Weights of a small mixture-of-experts language model, trained from scratch on English Wikipedia.
Size: 8 layers, width 192, vocabulary 16384.
Experts: 64 SwiGLU neurons an expert, a sigmoid router.
Below are experts of layer 4 (counted from 0) of a mixture-of-experts language model. Rows are named router (the router's row for the expert), gate (a neuron's input weights, with its number), up (a neuron's input weights, with its number), down (a neuron's output weights, with its number) and show model dimensions 0-95. Each number is 500 + 40 x the weight over its row's rms, rounded and kept within 0 to 999. Numbers have three digits each.
After each expert's rows: a language model's description of what the expert responds to; "comes after" lists some tokens at least twice as common just before its tokens as in all text. This comes from a sample of Wikipedia text that the model never trained on. Tokens count by the router's weight.

# expert 57
router:505512555452592472507460443476507507505491484481545486513518448486469521501468507573516519479497462574503557431515496406549478411487514438460528397487453533439463518461530464461509556551483556541515475517457491494541498494491470464538505412431414487458452470527523516494523539547520486485
gate0:528471388497516524487517488511588493473485527484549398534524444465466554547541472557445515477487523544441434524489495406447461431539543438493502514469534482498515552563550477485488521505488530404515501473491532488514470502452482530536479495445491573467424514514448477576520510566490513560
up0:451522480524443477515551539506536516518595555457507513510485532533520579585451468482503502526507491491495419509484521459434440479534493427428518426493468448543496489536599442478515496446442512542498498505469462491531596530481384473519486484446467554497517471613514534514516465520582452541
down0:382488504495485526547528456444512483460516493418493552467499507427505510488450498537494534455524437481520495486515494468538507492539488538520490572523524531487441497501546382539465446497475459523462498587532479491444499526463447557443543530453548422479436627483512491478485490521527590611
gate1:525542466479495498489477485488453496558500472452559474461473496489482523502544427516453413557489440460502553465510510392460504481545525510507449506510494435550465506532510522503474538453428559487481500504470531525500534442457487497599522486560486471482520484570500495506533503464528487448
up1:500575461522506557491403514478533519533528522460545488572560526465469466493458485439487516551425519479530486546529546467492541405554517496440535416463397448500478509494463495513510521517533500491510513442563543541492580502543507518506485524491526488415522541513506469497543504514496473514
down1:533449511513469467468547442530502477472556496468559500489525503482475556524473484598502471501522486438475499501584476424404544521482518513562421495468497510474509584470449518439513492473506458493496528468563441512514570496486533487571516504473462522451467454484528567493444435498491435485
gate2:483458560552501450512438461523476499511432509557525504463596468526532519483498509517567449482456522442496493499530504507529504545477531439556522498448565483455460508493557549482482456509486545514585478550549489519498547484504627576494547441479515480526456528492508427511454450477477489515
up2:517525553552518544478469529519516534535478548509555478463483433545577553467483532492466486435472501495474489559539566518535531545502535496547533455534534419476470439467552533475503450506438598501467493493489483472551415455500527615491530448521496469495454578504553452463546459547470492416
down2:530553453538469451515512508452532467449433572497528493558542499509452461487519492481506527533474506526485522478527549519457505512490496515525524544507539582585463585479454483537557594509466514507480464522487465546492445441498459508469520501519486496542569532618587490489576540490483539573
gate3:522517501504511484489543562473515536419568524480503494545524471525509547574509561540504479494551543538519461485531501461510521440521449402580569526495542486544525470478482493505466537499502446457516506478551512498568528527487550445519539574522521510439515512495471491572469518463587576515
up3:552445533436523517548490550460553524482607445495436441547518488439517545532545549503519483512502523468466511470557528466546527474555489471529512516490521558495547447505555490471493474505479481443513458449579502498548509535546516404468570444553508550395505473494493491461471520483578468473
down3:491496520479443437536528517549461550524410530494440493515520585450544454507510463397530454514455499557445494518512490489548457463612509410475556480514485530610469531494455485574495465527438517476407531538494494470497498473510475537434556477541483492516516490591580436512475481456494566520
It responds to: Common nouns for organizations and concepts after the, a or possessives, such as law, system, government, company, project.
comes after: " the", "'s", " a", " United", " his", " The"

# expert 43
router:475524461481552461468536431467489439483525518469547470572525503507438553477493474492519513502596507557508568527472490457511453476503469486518464459513457536467471554443564444476545488528457540550457441544488530454512436440502531505573502506393480498513498505462558520521532542558546509480
gate2:486456514591544488519475483507532540463482573449516495460548389465435497495434461498498437538517475451575493436449479458501461502492533517438492396541498535502515522598520478523487516514446488507524503503517547508522507432474479456494504467488434458541486535514485463494457514525529483483
up2:560567482563552558471494488530524607456480459467469511505529416457456546477463470612496466487459448457521482438436495436496520520522521537542495549507481464539513476512542447522555512500554485539492531488493494530491517496476431545502466489468501511516487545481517512557542555508510539398
down2:481492516424526474421471520538537475518557435506484518530506440531434450531450479517567486536488461504457479571570498430462524491527474499464443458441473501513413498571531518488477585464516564481508474445519489530500497443507486490519449512480530465517528466577522499550532490398480445523
gate3:513553491521493462483543504541433505459498486490528476451533424532474460539428519462456497435525468405412459534491445504517516525458493537423495483468478545544537480489451465546502499481469522497497403489498479496399503477540566523474545521504435491452514534460522418493442500465520500496
up3:502447500471458503544507528533536475497592512496459454530578542461469549509550490545529493530504494610594458533482564504466503514497435552490475484488552492452502453548527582443527493514463513534581505462550436483521442473506564482488470501528508478492437504554488533471460494574389476493
down3:476509494408514506479499429526476457520455491563557458550543483504523556429440393469464457487526489449478464536444429496514486538575458424516552487451492527528498578521498537496524494532526537478460513565470450480429527483531445477515562546463492441465468421554569457553465536476510517530
gate4:465421494494493462481496528547543407468524575433487426546498495467563539466482486461455480483497491469531503449466485479549473529501544438486454459462570480488464519435496484532516503505479543552475526542398459495485463511481458574513411520510492487517488548542552525464527496501522422561
up4:609529549464502483461516516524515594501479496458494472487439498537502506427454528491487539422524516448534530460558536528521554533517543498544467407491479584573561517536486565422484563504551483491496518498496515485482477479585548461528572499590542482500384460548482494554512493548498512506
down4:469537513536473515490465474522513468521502483520529504498453421501507574531521477560480510499511557531475457509516511460509520510488503528433447513553501448487401506474507550574450483437497513457446477580526539510467448510432498469517439458480482482507436469461458577500543459470608491508
gate5:428448542541530558436480501475555493506490426524501483437487507513528560497449599469534439449507511461524542490466446510535502514488471481531468538492534471571529476421539467495528594508534515498496531423455518553473520492533518385416514528434439528539489397487500525582447476506536531509
up5:426529481546469544460479502496557481521435490539483533504462494493477541456440565521461478521526524566442491510496417489508495477474507486532494576538566490509490514441509446491548567533530467430519449473489502468487540550541493473443523478492504586567494405524477502555481550548568508495
down5:551475499543530561460516551545449541468495416483481444483480510474429511515514439477493375485443533511492508552471455540581518540524464523551420499527463496474513472503500488494504496473445534409461492458546565555502443485524546487505482493498428511546411549523464491511493511480485543547
It responds to: Digits and letters inside model numbers, engine sizes, route codes and identifiers, as in "3.9 L", "X38", "V1", "LTD".
comes after: ".", "1", "2", "5", "3", "-"

# expert 47
router:512550503477567473486444447493531469445501524491590526552490482525477486479463481546513513539546549586484582416479494490556492467451526515464522458504472500438441577494521504467535531536471558509557448516464525486530491498442552476518441414466470584555537487508543540479513534483541506430
gate5:463524520545446460445413539446495509460502526501563505535439478538519460519434506454569563542433439520455560513510463505562464469508472456505514464506462479505497507472508470507475450529546498502585520522440532519465514508436485532479467488443460518520466524515486593566464507565526534425
up5:450530535546469523455447541444489507446514537506523508502449467506538446534401483442556545551450492491411567518491488534562472503524464473526507458531437470500515488503500500475458470546550479470568516508436516558443516542451493514457515510492495527535454530516478565557446470585548546443
down5:478524577460470558478478509552474462460443476458513501508496526460475491530532489499482506502516478553523437478544487342482546449495460557471487510524482431511482562511530486539446511557518557527495473511497481458477430579478442491482479500469494458478453586492485510568525575428463509583
gate6:523548427516464549472480503502533535483487444488564482537513524526425538539383528465519609549520566486497481532468524498411527479459570452476489575473476444496547530491480549453540486575468528450475514542500452509459537551511503497535542448506521542504454461471468540473562485496497444496
up6:469479548482521496555523474512478419503476543501493550492505454494493558457573523595477489414543420534515494472536496470526527510468431503589499448504531569519520513475556417564501532445520504573463456484491524490568494450471523482498444558482413430496542484455452537531449509479467527528
down6:535553530496518509479469526466507550543451548509579509471447495501488515448423502490482512519546459506517475482484477367530516461504510523512440529446530491559498589505572543547486489548451491420532492441483412532528530462459498482494532534426616467542497465480534522531524563475456534491
gate7:442504460551448440549453441516564450552469456478529488523398456515529520474504492586520488556506486531442573493409534500617565533507509491444508558509506507506499472514525475441540547527499488550481529577420544527529505392401518477486483517528533530478486529489486449481508486595466519475
up7:464505478596486465559467471511542502520462441498519415497497450527548466487507447581508464565473504506447522527423556534582566536496534577464493515536525453485473423543511557404480585535473470456495491480495544568515492423478512472455470501561541497531514500477524433459533457504506515473
down7:490501459448486462494511509458465551493574539425531481472474477459492471595495500486482479462510496589490530494541445500505567576576474442528503473514509525476470432502469538536510558425557519533461518476496523479460474567465519522560457616441517546484540475541470495533542610519557522540
gate8:434523504516489483526455536436486471483464515526434488494435481524563569482494474466476476494510448505452626529463522522564474535568492497507549451484468469395507490539500474429483498505535472431488506481539452483462487470568580485470466539494461480565487477471562487539447448534495539558
up8:500481449518581508557505491509461467542555491481543453576460516566490481551496496527475513483488507473478412480474453496601449504516413539533525536577535512541469526430522467539504613480470454493485499504493552473480567516466500543503498386526445467510502503495438469486521547544522475441
down8:515499457475494399504483401526518528514529488485528466474513576477501569493479411478513498528506491507482502473448570387468519483455529582493537471525505436464556550565440512501442442459529493416517489514565470486514492510525476491436540487448465494528497480524558496460520523459502464441
It responds to: Inner digits of four-digit years in dates and lists of terms, e.g. 17|5|5, 19|7|7, table cells split by pipes.
comes after: "9", "0", "1", "8", "2", "–"

# expert 2
router:500534428493518450496489445494551478537498541511546502542502472524475505521510514510471512492510514571516544527462502428497453444513520455519519488498446495502459528518522450443582501518452494564444541583448514520561468469428559508557469441428461489500520500462483591491578532584519517465
gate3:466527462483519500444525457464532481500535549524551550455464472472496472536441515481538458458535570480452419466488485542479517513490519486509489426445539467510480488451459505467436403540432497526480395549486532499519465538457603429489534533473512486521487483489493448453452543447444527506
up3:465451496446421511491556532561427578491525396485454496479574590528474494447478560445475499515518557486472507479541473508512411465464537481486500524560541463519481536543483550471552477423535479479562544459555460505472475517550562464534405499509481486493458497536498524500494433551455505491
down3:501525505516531468450476456610474526523436452514490448473535457476508468509476481436562433483504458548510473469444536506577515487558517438470527476489477553488463563471559456478647531569471512478473493525444521546496525501491444486468498498477410499498515548574491462496474505521513528527
gate4:472501489469475475506537525553558458514478553537473463446412506469557588519470469417535461477552496511491547496456489531447500509515541513452486436540512439540566496472465449567474463508493515449507551574501468541457470427454491475445447495554490428398452445552416541527426556507566482502
up4:494483481487540538478482532553529580478477494506496537529509505516532520480515472501502516511438506533477552495529466543484575522524531473605461444475511534548600513527521445459552491455510539541538483534516501507391530532467524497540499503506573520558416551472488513407513500517474521539
down4:476570491500510540451510484480561495542435485557446567470456465480443510502517532520458462542549471531430385495488522538507537542490442571462527467525515478464454471468447528578494489451472551545450501513618557463530449467487508490561493475490491543557524452527486502567552499486511509541
gate5:425480454471510450481569446547520493454505449537575451512577543514486505564517492462531441461495512571502447519446532481434518501510468474486495566509485441533548459525553492526436466510485456515519528543447505478484491442433520422536538450441442543541485420473412574492491528465550515516
up5:471490499499492527528521434531520487469494489514549497521561585515469511495562453566539501475530500582503463529454540470511502550512426477495486560487484480490523503491613465459456514514493475552548524526480482490440522431429528505527577422556547498528468497422421523506457514461549542512
down5:515564517560565465502501582565487552487508475503520475506489450425443533586462422531504472465498505518570523402511460555478592520507466493517474474526542479511525513464524511474448429467460546531522401432528561486501486502529519531512487514478556474470516536538528451487526463453484461483
gate6:486555543509506465548443545408467500494484533464512423527529597520420501515443453490531486479533498510467487456469508499429479509468483437475537445570514452475515523487518553456523483455481536463433405498501560522514463452499528515560517517497510462517486434507557547480560474484468536443
up6:570494482438502495431527486539502499449478521531499520506423485527567549455534550516478530494525557538449499513565455479597588500430485543477498518446504526425436550474529468565486440554489526539550506527477497405485544533583498531487479504513551570497524544507459467572436512515578468499
down6:544547481505501484529494587421482528529471562502566446540531570504493503452466504430532640494533437521459470495564447473522501492500518453580506474446471470546523566537504516589504505504437484466504441520492501484505500472489591524483555531426560477557482484503506499559459572548514462513
It responds to: Digits inside geographic coordinates and infobox field words such as Date, Length, Label, Turnout, Coordinates, or Written by.
comes after: "-", "3", "7", "4", "6", "5"

# expert 27
router:516546570458565489507490503498518458515475523475595530550495497537406503465460538521470528494570510531431522471544448439571508472495475491543575426510429545434467531485521472502574543511516590483466488523467535448520550431466493506534491442458505557516535493505523512500522632490503448446
gate1:494507518538500440540511503477463523485561500444490488562573500482530455548480553425542518536480449487490464476569485481453513529524520460388513542499433418495520474445452536542562492482612513455513549434513524502519523517501489476543495418511497571446492503484531495517471578483459461470
up1:488515479543522444465471491468528493439535513415485472583500431487523506478469575486535573578495532480499512439546537467525550545504482446495570523487485444489537479484449485508487458452569468491523476498467497465452544398506582484470507465522552517482490558428501508467502491447492468518
down1:539444511516449520511499449521521455478524407492530441540476527496556520543402554502479470490513501500552437515534548465453535485546512471521476452513486502479522544445452485502460436489460531508551530469469414510495595450582449487507479483485454480500517528552455535469462445506469510446
gate2:460481558517541408551485566584498481542483506491538506457551500497527418505458487507474495456466475422565525473478481501548423533486503495512445377532478508492478592489465457484500512495518564475556498493490484484573502506491482421526495592494488509546476449539497495431492496488404510469
up2:450518574541474561510504467510479486537493504500509560481476456490535501531527405500441479491477470546477505482505560471497443538488463523439541477527466439533483515469534458466478464502430517439483453529518502482470494512396521557480561479503491544433472570468536498540475517511555514419
down2:478443475475604471481482490471549519504492533533504464556454465538493427469450512501549529473469518503524464526521443519463541429502502502541436540476505534536432513469442483491413534493535421468543426551506489506471494521522488449536515495521519502556522505577473452543532516480522409492
gate3:502578503444553497526472521560492496457450560501564471518512506472477466525414437528550499511587464514500481505512454454574522545500482499505472434516492472568499446546484533531561486448424544464497508517493478591559515508499477498491524525467521469508453493446518487552459460514488480530
up3:424501437408507444445483504524474510478501464454461526456527585638487504526473462452495491521556566524509471482487530509454465489499497492482516444502432494563565541474471503502460433530530503473556402454477527519463471555536546481490473446529458479395539498484570516505548535490499442490
down3:512546555517467562509499448453501473462448524512489456526569478473526489445516417545421451461498447486499500499521495478514516498561447450475538516512547483616480514493510499505540559503497523501476509559484509582528509480428452486516548489468538538486457502544494455504501446555495549527
gate4:512436526504565526485456524514462460536488530470508474469512499519433464567459543473496433507513485502479473505410551470479487511505462544550549460474439537520497388519562436514542443463489540504494559523461472394498409480535497500517526458495486559494482393450586566466469522522491509454
up4:546492474498512506534549494463489529466449535498438478563414588512551538456532423511554540454572518488530497461544468538511493510568526567477494567470507455554449509508514514469521511489508519482507429584497524384468545434474438505485532466469543486541410547558452457500512474535463507478
down4:412530533552503481464525357534483486495500441501491531538470469523559528536530502441461448516498502468473444419454504459528549457479486593454527469518516497562506485424467543454496497484551586426504414528473503507478512514526416476589537535517445509452456422456483552492501495518583476529
It responds to: Middle digits of dates, ages and coordinates, mid-word fragments like S-old-ier, and phrases like as well as, known, described.
comes after: " ", " as", " S", " Sh", " (", "9"

# expert 40
router:485558511477520484473496447455571487541517548502504568589481503532444455452452559551568541493526545509481589460522506473550497388450476490484505497497447550470457528445606480470542481541451524551502497520470535497542546463446514466538454474501511542537531498468508571481539538499461440513
gate1:508510449528482446505466512509465556507445554523521561543548528509465531570445474426491585574477445500517478481467518484520444511587489480480451526506460559501476500516461431567491498501506425504539535489460510546490530437448455534567491486483442509484489538477526458543566541494474530498
up1:542451478491536428477499510548511540472507565549540489487529480462491502538515470502501532457529468481482466526541532464569531491509570481522553529493488441489491472457496474498481501555541534466505514528451591544466460469440468519501448476497488442488478508521520532471469548497478523447
down1:461418472482467474512477407549570457574574482538495555515502563512479577526504529560540548424504507450478484562526496458410525471544461442499545518423444487472498501432525525526533484436479481556395547441549481489482568536483582522527568541467490539519455553470458504496459475502448440512
gate2:526509537531480491547537560509573539426495526503458547600501513503499482389475538543489461466375463471482545482542544533442541539387462461481498427556482453467590451474490485449512499533511503457458457462549521482483559460557442495468462537478523446509474554568489467461492510476467459420
up2:517429487485495476520455588400490390522537544506455500512497487525423503520476465450439456568510451509493429489521512513448408511541504541504554449470466453496488508451453550524552507517534534510530492570461511515572447510521477519507445432519504567490452479520477568508535546538496507547
down2:512444514451461536446489469471532470468529473559515470502475556506481479516519500487533520438496487435476492538428507644467457466516474528578525494444548485543522544486459501542482524481515421459524535485580455539518542515478514493524519511489564535491527522535446561522493478444506430540
gate3:450543387516494483491449561484514493464494522562525571490467488500511498564466430483507558405602505502431470549459498488487469440432524498550446481519519488587540485482530463455499485483509522574486531526468526519522518509578536409477510570510500551510470539498482551544506502488555500478
up3:480501486462536555520444542541468463493470489461437415466496476547464549470497488506494469546515429556624508477503483467505534497558522572476537400481481495440496515527433536500452483456534498439548494474547421498489478515446369476508564475484478460431463528509534486500469474484460509519
down3:492477570558486468480477503457510503557430452528524489514493541465543509478511531417462480502489516470437475428506444508512497500538521495487489498469498525528481525554538493459511480558487514540411490564425521504455526467441520575497545480461566486432457451500473486486483496439451539518
gate4:488511436505443508569505424518537483498451579554520547531434498531557494505461537476512592567490499529515526550493522513495474485464440595507451507596526499479586521485505500506454461495488527563566456495479543531471576561472545466491562471551519568482460464442493533483520525467532503433
up4:462530549513475504498447541434506538504510527471483465519568525519444478502546481473494477506544505534446535446483485508486495527544521515447518407514508464519458477566558470465552478481528546399465516444547493510565434550470460503453530455438458483563503461556543463542510417517417508563
down4:513531486525553562405470493500509420470507453529490538491480555452540516469490488479416541402499516439524501488534489458547437544501478522505497463519526569494393492499466575514517518503496575489505461439506549497483463451464521497513529497531511504502558552508471549491486515470547497450
It responds to: Coordinating words and, but, or, although in running text, plus digits and punctuation in numeric weather or statistics tables.
comes after: ",", "1", "3", "4", "6", "7"

# expert 41
router:506579515477489483490440476492527473489526509521527536537496486556444533462449522512517543499498482568513553454525483404561458470469444489497523404480457537463494597477482471508530493565504499502538500546464486465535528474463527460602432486438437531541509515462543594440473533566538519499
gate1:515591549561495454523504612545478491539510522512499533476519447510459540503497540548456557540525537543482535479475477478539483492549456521545434448487428537432465497521509520529559546453511428463522479474529531520500410458411555524534388546503494481580489479439468511495540463483471555514
up1:521509484567502560482532512482495432497545562469481579532465505532486493619500460481445565502470483546447534481511477483548515515526555492467540523481499482564552506499503459530438561492534451520571433556449615584469554454470504540438513438547525376523474552517561508455506445564484501510
down1:444408463528482452570488504560505448540565456543481483545463525535527521471503485560508478441489530430547544493483494432494553496480501512509474497537504430461549480416524554498512457440522481528518458494505491495529498480514515463529536548580480461428572486392478499511420491502528462481
gate2:503557514404488446499508524510470436435479586489521523521470540492498527647471444498513531515475539440561482513505530512453448514481521519524439528553478473505478472549475495474481424514529453461512530498521448449574412477524467506511498475429523539523529467471507520492490514533557486489
up2:474545506557487532501442479454545485451456534445533475469448480543566591495471574420516437453486451432538528501459527510525513499455513523438517488591460436494475490473515536430503444510510537475532514492546470505536489459483470545484449443541516506518452492547469554484547469480469489439
down2:549437521449448488554478488480480499489489519447486439476493445373485508477475537575507481543488505477463462576522488465506505473526509460545491509530482527534447534509491440559519543514506453449483524467496410523539456479523499440508509530519487549509514539568492498491521507449473523576
gate3:536566458397471472503497497533487486446529460509523493529493514540523556530472524514436457473498472575440522504602483490564438492518519487518517516514508476444455527534437436577533440426523501503495480540476475427393454535460500490564468505506499546455466492490472513487484495451552549525
up3:492532502514491540471460382539503482556546435437434447506500548525470503544585473414492509467442480532520485505471487467497425480544531584484477478461449540519472479583549506478503473537496483492469493516542498431534480524484487498513406456454456519491532504454506516416502536515479436500
down3:440504566455512500530514550488466490522409451498456548508549482489532490478533434446533427438530510479521498488479504554535520498540514481450471579520539561540484528527551453534513525535433554491396467533447509526481589560553476564404568446501467469416451502498503449499483487449501497484
gate4:557533444513414475473507524483512559551475562562553464509495542555550517521489492458578518497586565493528525448516467535570498563478422523564466500556509448482477524538560502522514465543510487489505587505470561484571464495503477474479487532463561501556490536478433522520468498507527493470
up4:548536445548468528486496589454497571470560525497478540467491541526523521512493511488513527445437457497434585549507469507451460529461488490517537510448536471508553479525397495491458483459506533492509524464599472563436484497559476500520532487520571532523489559511523447510475487547511590506
down4:461480550523461448518519448509453441553488456568481510459507441513493475509530543574456462515491472395484473501503529447446505515498503530370498424510513513524446476426482486506497510507494516475507508533540530516439413513503475434501539458445502535398489502380427536525480516503553523513
It responds to: Digits of years and ranges after "in" or a dash in biographies and tables, e.g. 19|6|5, 1966–1968, plus "high school".
comes after: "1", " in", "0", "9", "\n", " In"

# expert 1
router:459525531440564446511463494443484505519529524429563551571523471519466569426508565575531527556498537555473531513485514457542471451443467496521510468458462525457490577446581450477537533523481514520532472531452535454528559457459489500551505481501506502487506455506569552491485501536515492458
gate0:477426458469531522464466510516473533513504482482534434536523385458502413522499530531457505532512504481530485441451522465485481523542508408495390539580509531506534454483540438505524437553484485474525503597463457424469430506455493483482451489523471517480461471534434494510477557449489555512
up0:520529508472537493464466534506513475508501463574544518510467494471470479534501487609509421561498492595480474541526555497546514494572515490523478519401544443563513469491463491468437466487515413405561462441557550469486464495483445429440515441479567562524538478532535530535399609502501484475
down0:512474526502536470488515495478534469526490508541454493540503407471561496528535509457475509493542469499493459462499422589520421489562455458484474558547477519467454505530528484517512492491565523566428554496575547466482510484456461510445507480556473464448444608457523480555496483477449537556
gate1:534570487428505527570422547507453542486472455536481524484572547596495448503486545433543579493505586452480454454532517492531416489474543485552462538434507513462481486553572395512476621537493445533464484478515522478547546515426513521500496487505508497576518532436463513513492519498488529486
up1:526521502508481520509414548439469539492538436488511553456515523447516477487508433499468588550457526497449491565555556552475533501605520490536528478468550535488540512506504460486405503505475506488453462511528523581465497518521607579563512545534528512482464534489469520461438545547529429550
down1:497419464486508491468523448518525474464522508440555548522542479534533524498472512503446503480491520450502494519487512396521460529540504539539538472500471481563507532493527552500441420446498477531435493464493429438494529482492482500516586479495506495482470466389512540478428488511450461512
gate2:454433527513579485469451552500514583423587474533574523495491453511536468510428517554498408471457536472551459493517537498496434505477509490417493553485540466499480464506528472441536534455515417474518481460490501526501500452440580483506486527537487566420502506522445498517414480521480478491
up2:531462537558503425555420473472480502459490474547558540430469571499476480512389430562422418511482480503521531477452517496472463532464564487488470439478471574469412533568523556490458506536454556523488478492392454466476424515499525560461514450532498477484528605550552507439545498492471528511
down2:490437537434545425461461502474513485477441511475470430456522451460443479512521483471548527522458452496438488516424435471477483454479465539562492571485478482573512416477465466505490563507457455479550480534541537515492455478474497478516434531515527504481503575476441538538524516519531466550
gate3:449555449451533483439527505534516500458489499552570540480512464511538460517398450491470516532522506431497441516450521453454495478474556468503418493555486474584528482489474505538555494482471467534527481528468481500545414473487479443508437540390477482500504474570543485559516427486501517519
up3:528386484479541544558489425531481485546538459450455521481433516472451494530531516507584535445551534522530476548445479507511476545493466539463472531497510548479543537580463421505560476491524494551504490559537558436493504503498542471498427507506480516486517517450510595437501528493481479527
down3:485482504501456499462470514519447488526515444527470470504534554476505483480488508511485360526507480502478472523481362524545512417505475518505487522512494480603550572574580477505501582503538534489491500534424514530523425445449526555452532466468512493431441465491506483442452501536477504465
It responds to: Commas and other clause punctuation in running prose, especially a comma after "and" or "or" opening an aside, plus digits inside long numbers.
comes after: ",", ".", " l", " however", " However", "s"

# expert 33
router:464551516482482438468473457489533481467497571535558512549515489500417553482511519594519567505535548545527521506480482443528505413452468473547536503503463591489481522446524480474556515567509452581476431479524443476487527456492561497591418454407453557514526503495513516540464511521505522466
gate2:484426570534472513476516479495490486541443522566519492512493512448448484523472468456458510506461452446519514460493539445523539505468540516544467476440557490477466525511507491450574547504497454548541413459544494578540492456436507506456542452534478465526549528509424468472539443499467499519
up2:530549532452520510532421573540491514493459421457476495584503496470556533480452536474419468496470481519529449549509572497478447509519605488467552480500499464489547511483495540441496504583466514508498525482517508551562408530453530542475532502520562485520438494433484500485494507525477545446
down2:525426546481468474438556571486528473507543520548541490501636524568441506432524451418550520493461505462485565481507456557485582486450478511513493523411489559570508517561478468469512554455477476538505441549498577550522438486486475465513565516466483476553522555589435502505473510436464455542
gate3:502447403496455525445465468438473558580459475448512536545537484513483473504470513462457554482494512510444489506543507479492534492472553466518484517447465489552535536467550452469495524437545427498499434509522478437431507523499505512520392511552524524399437509449519562555500497449501566514
up3:579488556467480456529539503530440516485549498455471527451568500497486551506559571511522432425509511528535475524516504513505387522514446476506458512569486538504525487554492506468536507530524489437502583517534554467510500513587465459463526530488435575516518559481483492472478514520459487488
down3:478376482460515449515479479554572466437513538525498497472552514568522500502572477490496476569519442537504480487485524487523473509551483486501553460539431482553490522513531510407490523549525511496457450521466499506518469416531467463496484477446443456452431456551512472477518510471407532412
gate4:477460516546437489453424380470511508515471543468470513483472564440474546520485430500547513584422527525554477552560480529497495526533475573514525503476524529549549440528509413484499467453474448549512442478551459537466543495440541523523450439507542493530499523498502560506482543438509500453
up4:606469461476483500537573466476489476517460515519461468513471573520523396475559484477486498518503513515483488539540489550518486516545491474466479521472452576556471492512471438518465489516552489557442489524503486506524479483446461453562473493467452550624500520534588465479500558490474451465
down4:553498522521504529565574457577486450525447422525523471522498488514537539473510480479497513468500492514396546508443570445538573445517566531481475510564509486511500516444434499521497517449430500499475507530449525449502503480513512474469506493519465487470443527472558472456567509437601524503
gate5:518466494538494486521530487452497495550466491485491544475502542524513469482518491580559520544504416493506487493475495504478471460479517529511471474526493441507509531455552516479493551539473521554536493489539464525463627524419471555625502500509468514527472444489504478525517479435544535441
up5:429458462499479478513508460491547514498453481528500499446477535512455464463516552487561516503523474531508533509442507508482500496453476450511463530561521443522534538485500549513486546529472505537529519476526421533450588544442535524600522455517496525491484492505491473546472442441502532502
down5:539487573500564543500479446532494460440497423459480456510466483480522528468510406440459435527509484521517521436478469572489582540546514499499512425583542489539474532508519488495451513441494571516596484515497541540448455528508480454485482501498464459544479531513439477515570482482536576583
It responds to: Words in athlete and musician biographies, such as career, football, nationality suffixes like Serbian, American, and stat-table digits.
comes after: "7", "6", "8", " to", "5", " his"

# expert 35
router:495553537442550457471457487511531483472515533466600515523487533544385487459492571531511532507551433581478563516526485430521501477447507494457520420500513552450418517497545524447538509471480526515517507494517474509480508530467588534507466449511468556454521480495545560489542515480508465461
gate0:539496513494491546493521439518486500486539553516526461452501518548496457595559435491450524566480455511462517533408496456436561473559495452514576472468491506566534412476486549579502455479465543506597508476485389533482476513491552506508486474509507533471487514542451478470460566462507488439
up0:533477485505485515477536521503469515456411442442524550485512515533557529587535485487500521537481529501537545544504559493458478442431438541439550441510532488421556508543540545423498502515515512518598475544541582507483505501514510509501440503507508425564495511495501467479536488489436562451
down0:519444532559517533488494529478534448465584521508549489511532505466491518501476514494482494448570403518531534475519444480485439479552460486535496471502456554457510551446529465564521537513517505578467528508458487514487453516460511598478543477507442551478473581503501503440442571498526500490
gate1:448560515472448509552529530524454512472470519529470473512499488526468506537526526485512559489479474534455431485534460505490488525538560528508466529592552592509496483476452553567519546434483513540431544514509432480554560537388522518534467477523454514492506507455461459529464508434478486438
up1:458507469539517498466475533480468565398404445434459449456495449521499468515515536552473502507514461473555531441561461519485532526496487525595493523519562508496525457432449519548505561485436494565558479494478556551528572532506505524480452480537492548489501538480490448526551529495412564534
down1:401498462506466508493506451499551490525545435484489482521564499473539467471471507513459464486523563470534423482515501401486525479546512486437519490501498420571484504444471526491432477475575489473494555505527493451483533451527495487482475516521434572440462544500467455471553536543521548530
gate2:487554453536481496531437485524523453504558568480502492522560519502553451512488558506527472557494478461449563499491442505501497483558453449449513409540513498455489467488493567467490500473461563482543529461531491523502492473513578423458465445458496556464514439481546485458482507502485478527
up2:543567453536472555505540506440470558462492472535593459490517432436565537507554506480493545513508453528506509543492443520502467479533478472397538451583450489428541508471490511483537502519378565557443503487508493492551477465457525554416492527514509526420479520393591498495540451511460567498
down2:508470553427442529460510510521485463479549499462461413502537507540509500561461480568543476472479467488522540614472495512473500485487501478479506583499514495579462562525489481514439551515556468514549485482564535518497451506493511491551488468512480493589488522537526576513549488487510471589
gate3:560416481474502433524526497529556555475527500442485420421452448422538551462463490476495511478482494477504452427499534451527551514561505527430468483513503518463465469545510478473493460481471562376495469496451528528482481439424506517487484446524472409440537499505487458446467559536529415503
up3:500466510423476514508581507557455530462504520441473449474496473501458541437524506505480430475510490507495445458477544455475618476535496543461512536445520484518595499547491565477501485465433492446527447443498466542462432465479486434566510506533464472515479491508461463525479516521486438497
down3:473459429487532468487475462522458530474475435545470498512497508543509454470445433416526476535487519529538460471448416508502539487556474439473471569464511529445518554535521459473419513574452482480447492521449523521444488498515517537404583549526478494464505511484557498517497490524483489599
It responds to: Year digits and numbers in tables and dates, plus sports and award words like Olympic Games, medal, won, Championships.
comes after: "1", "2", "9", "7", "3", " World"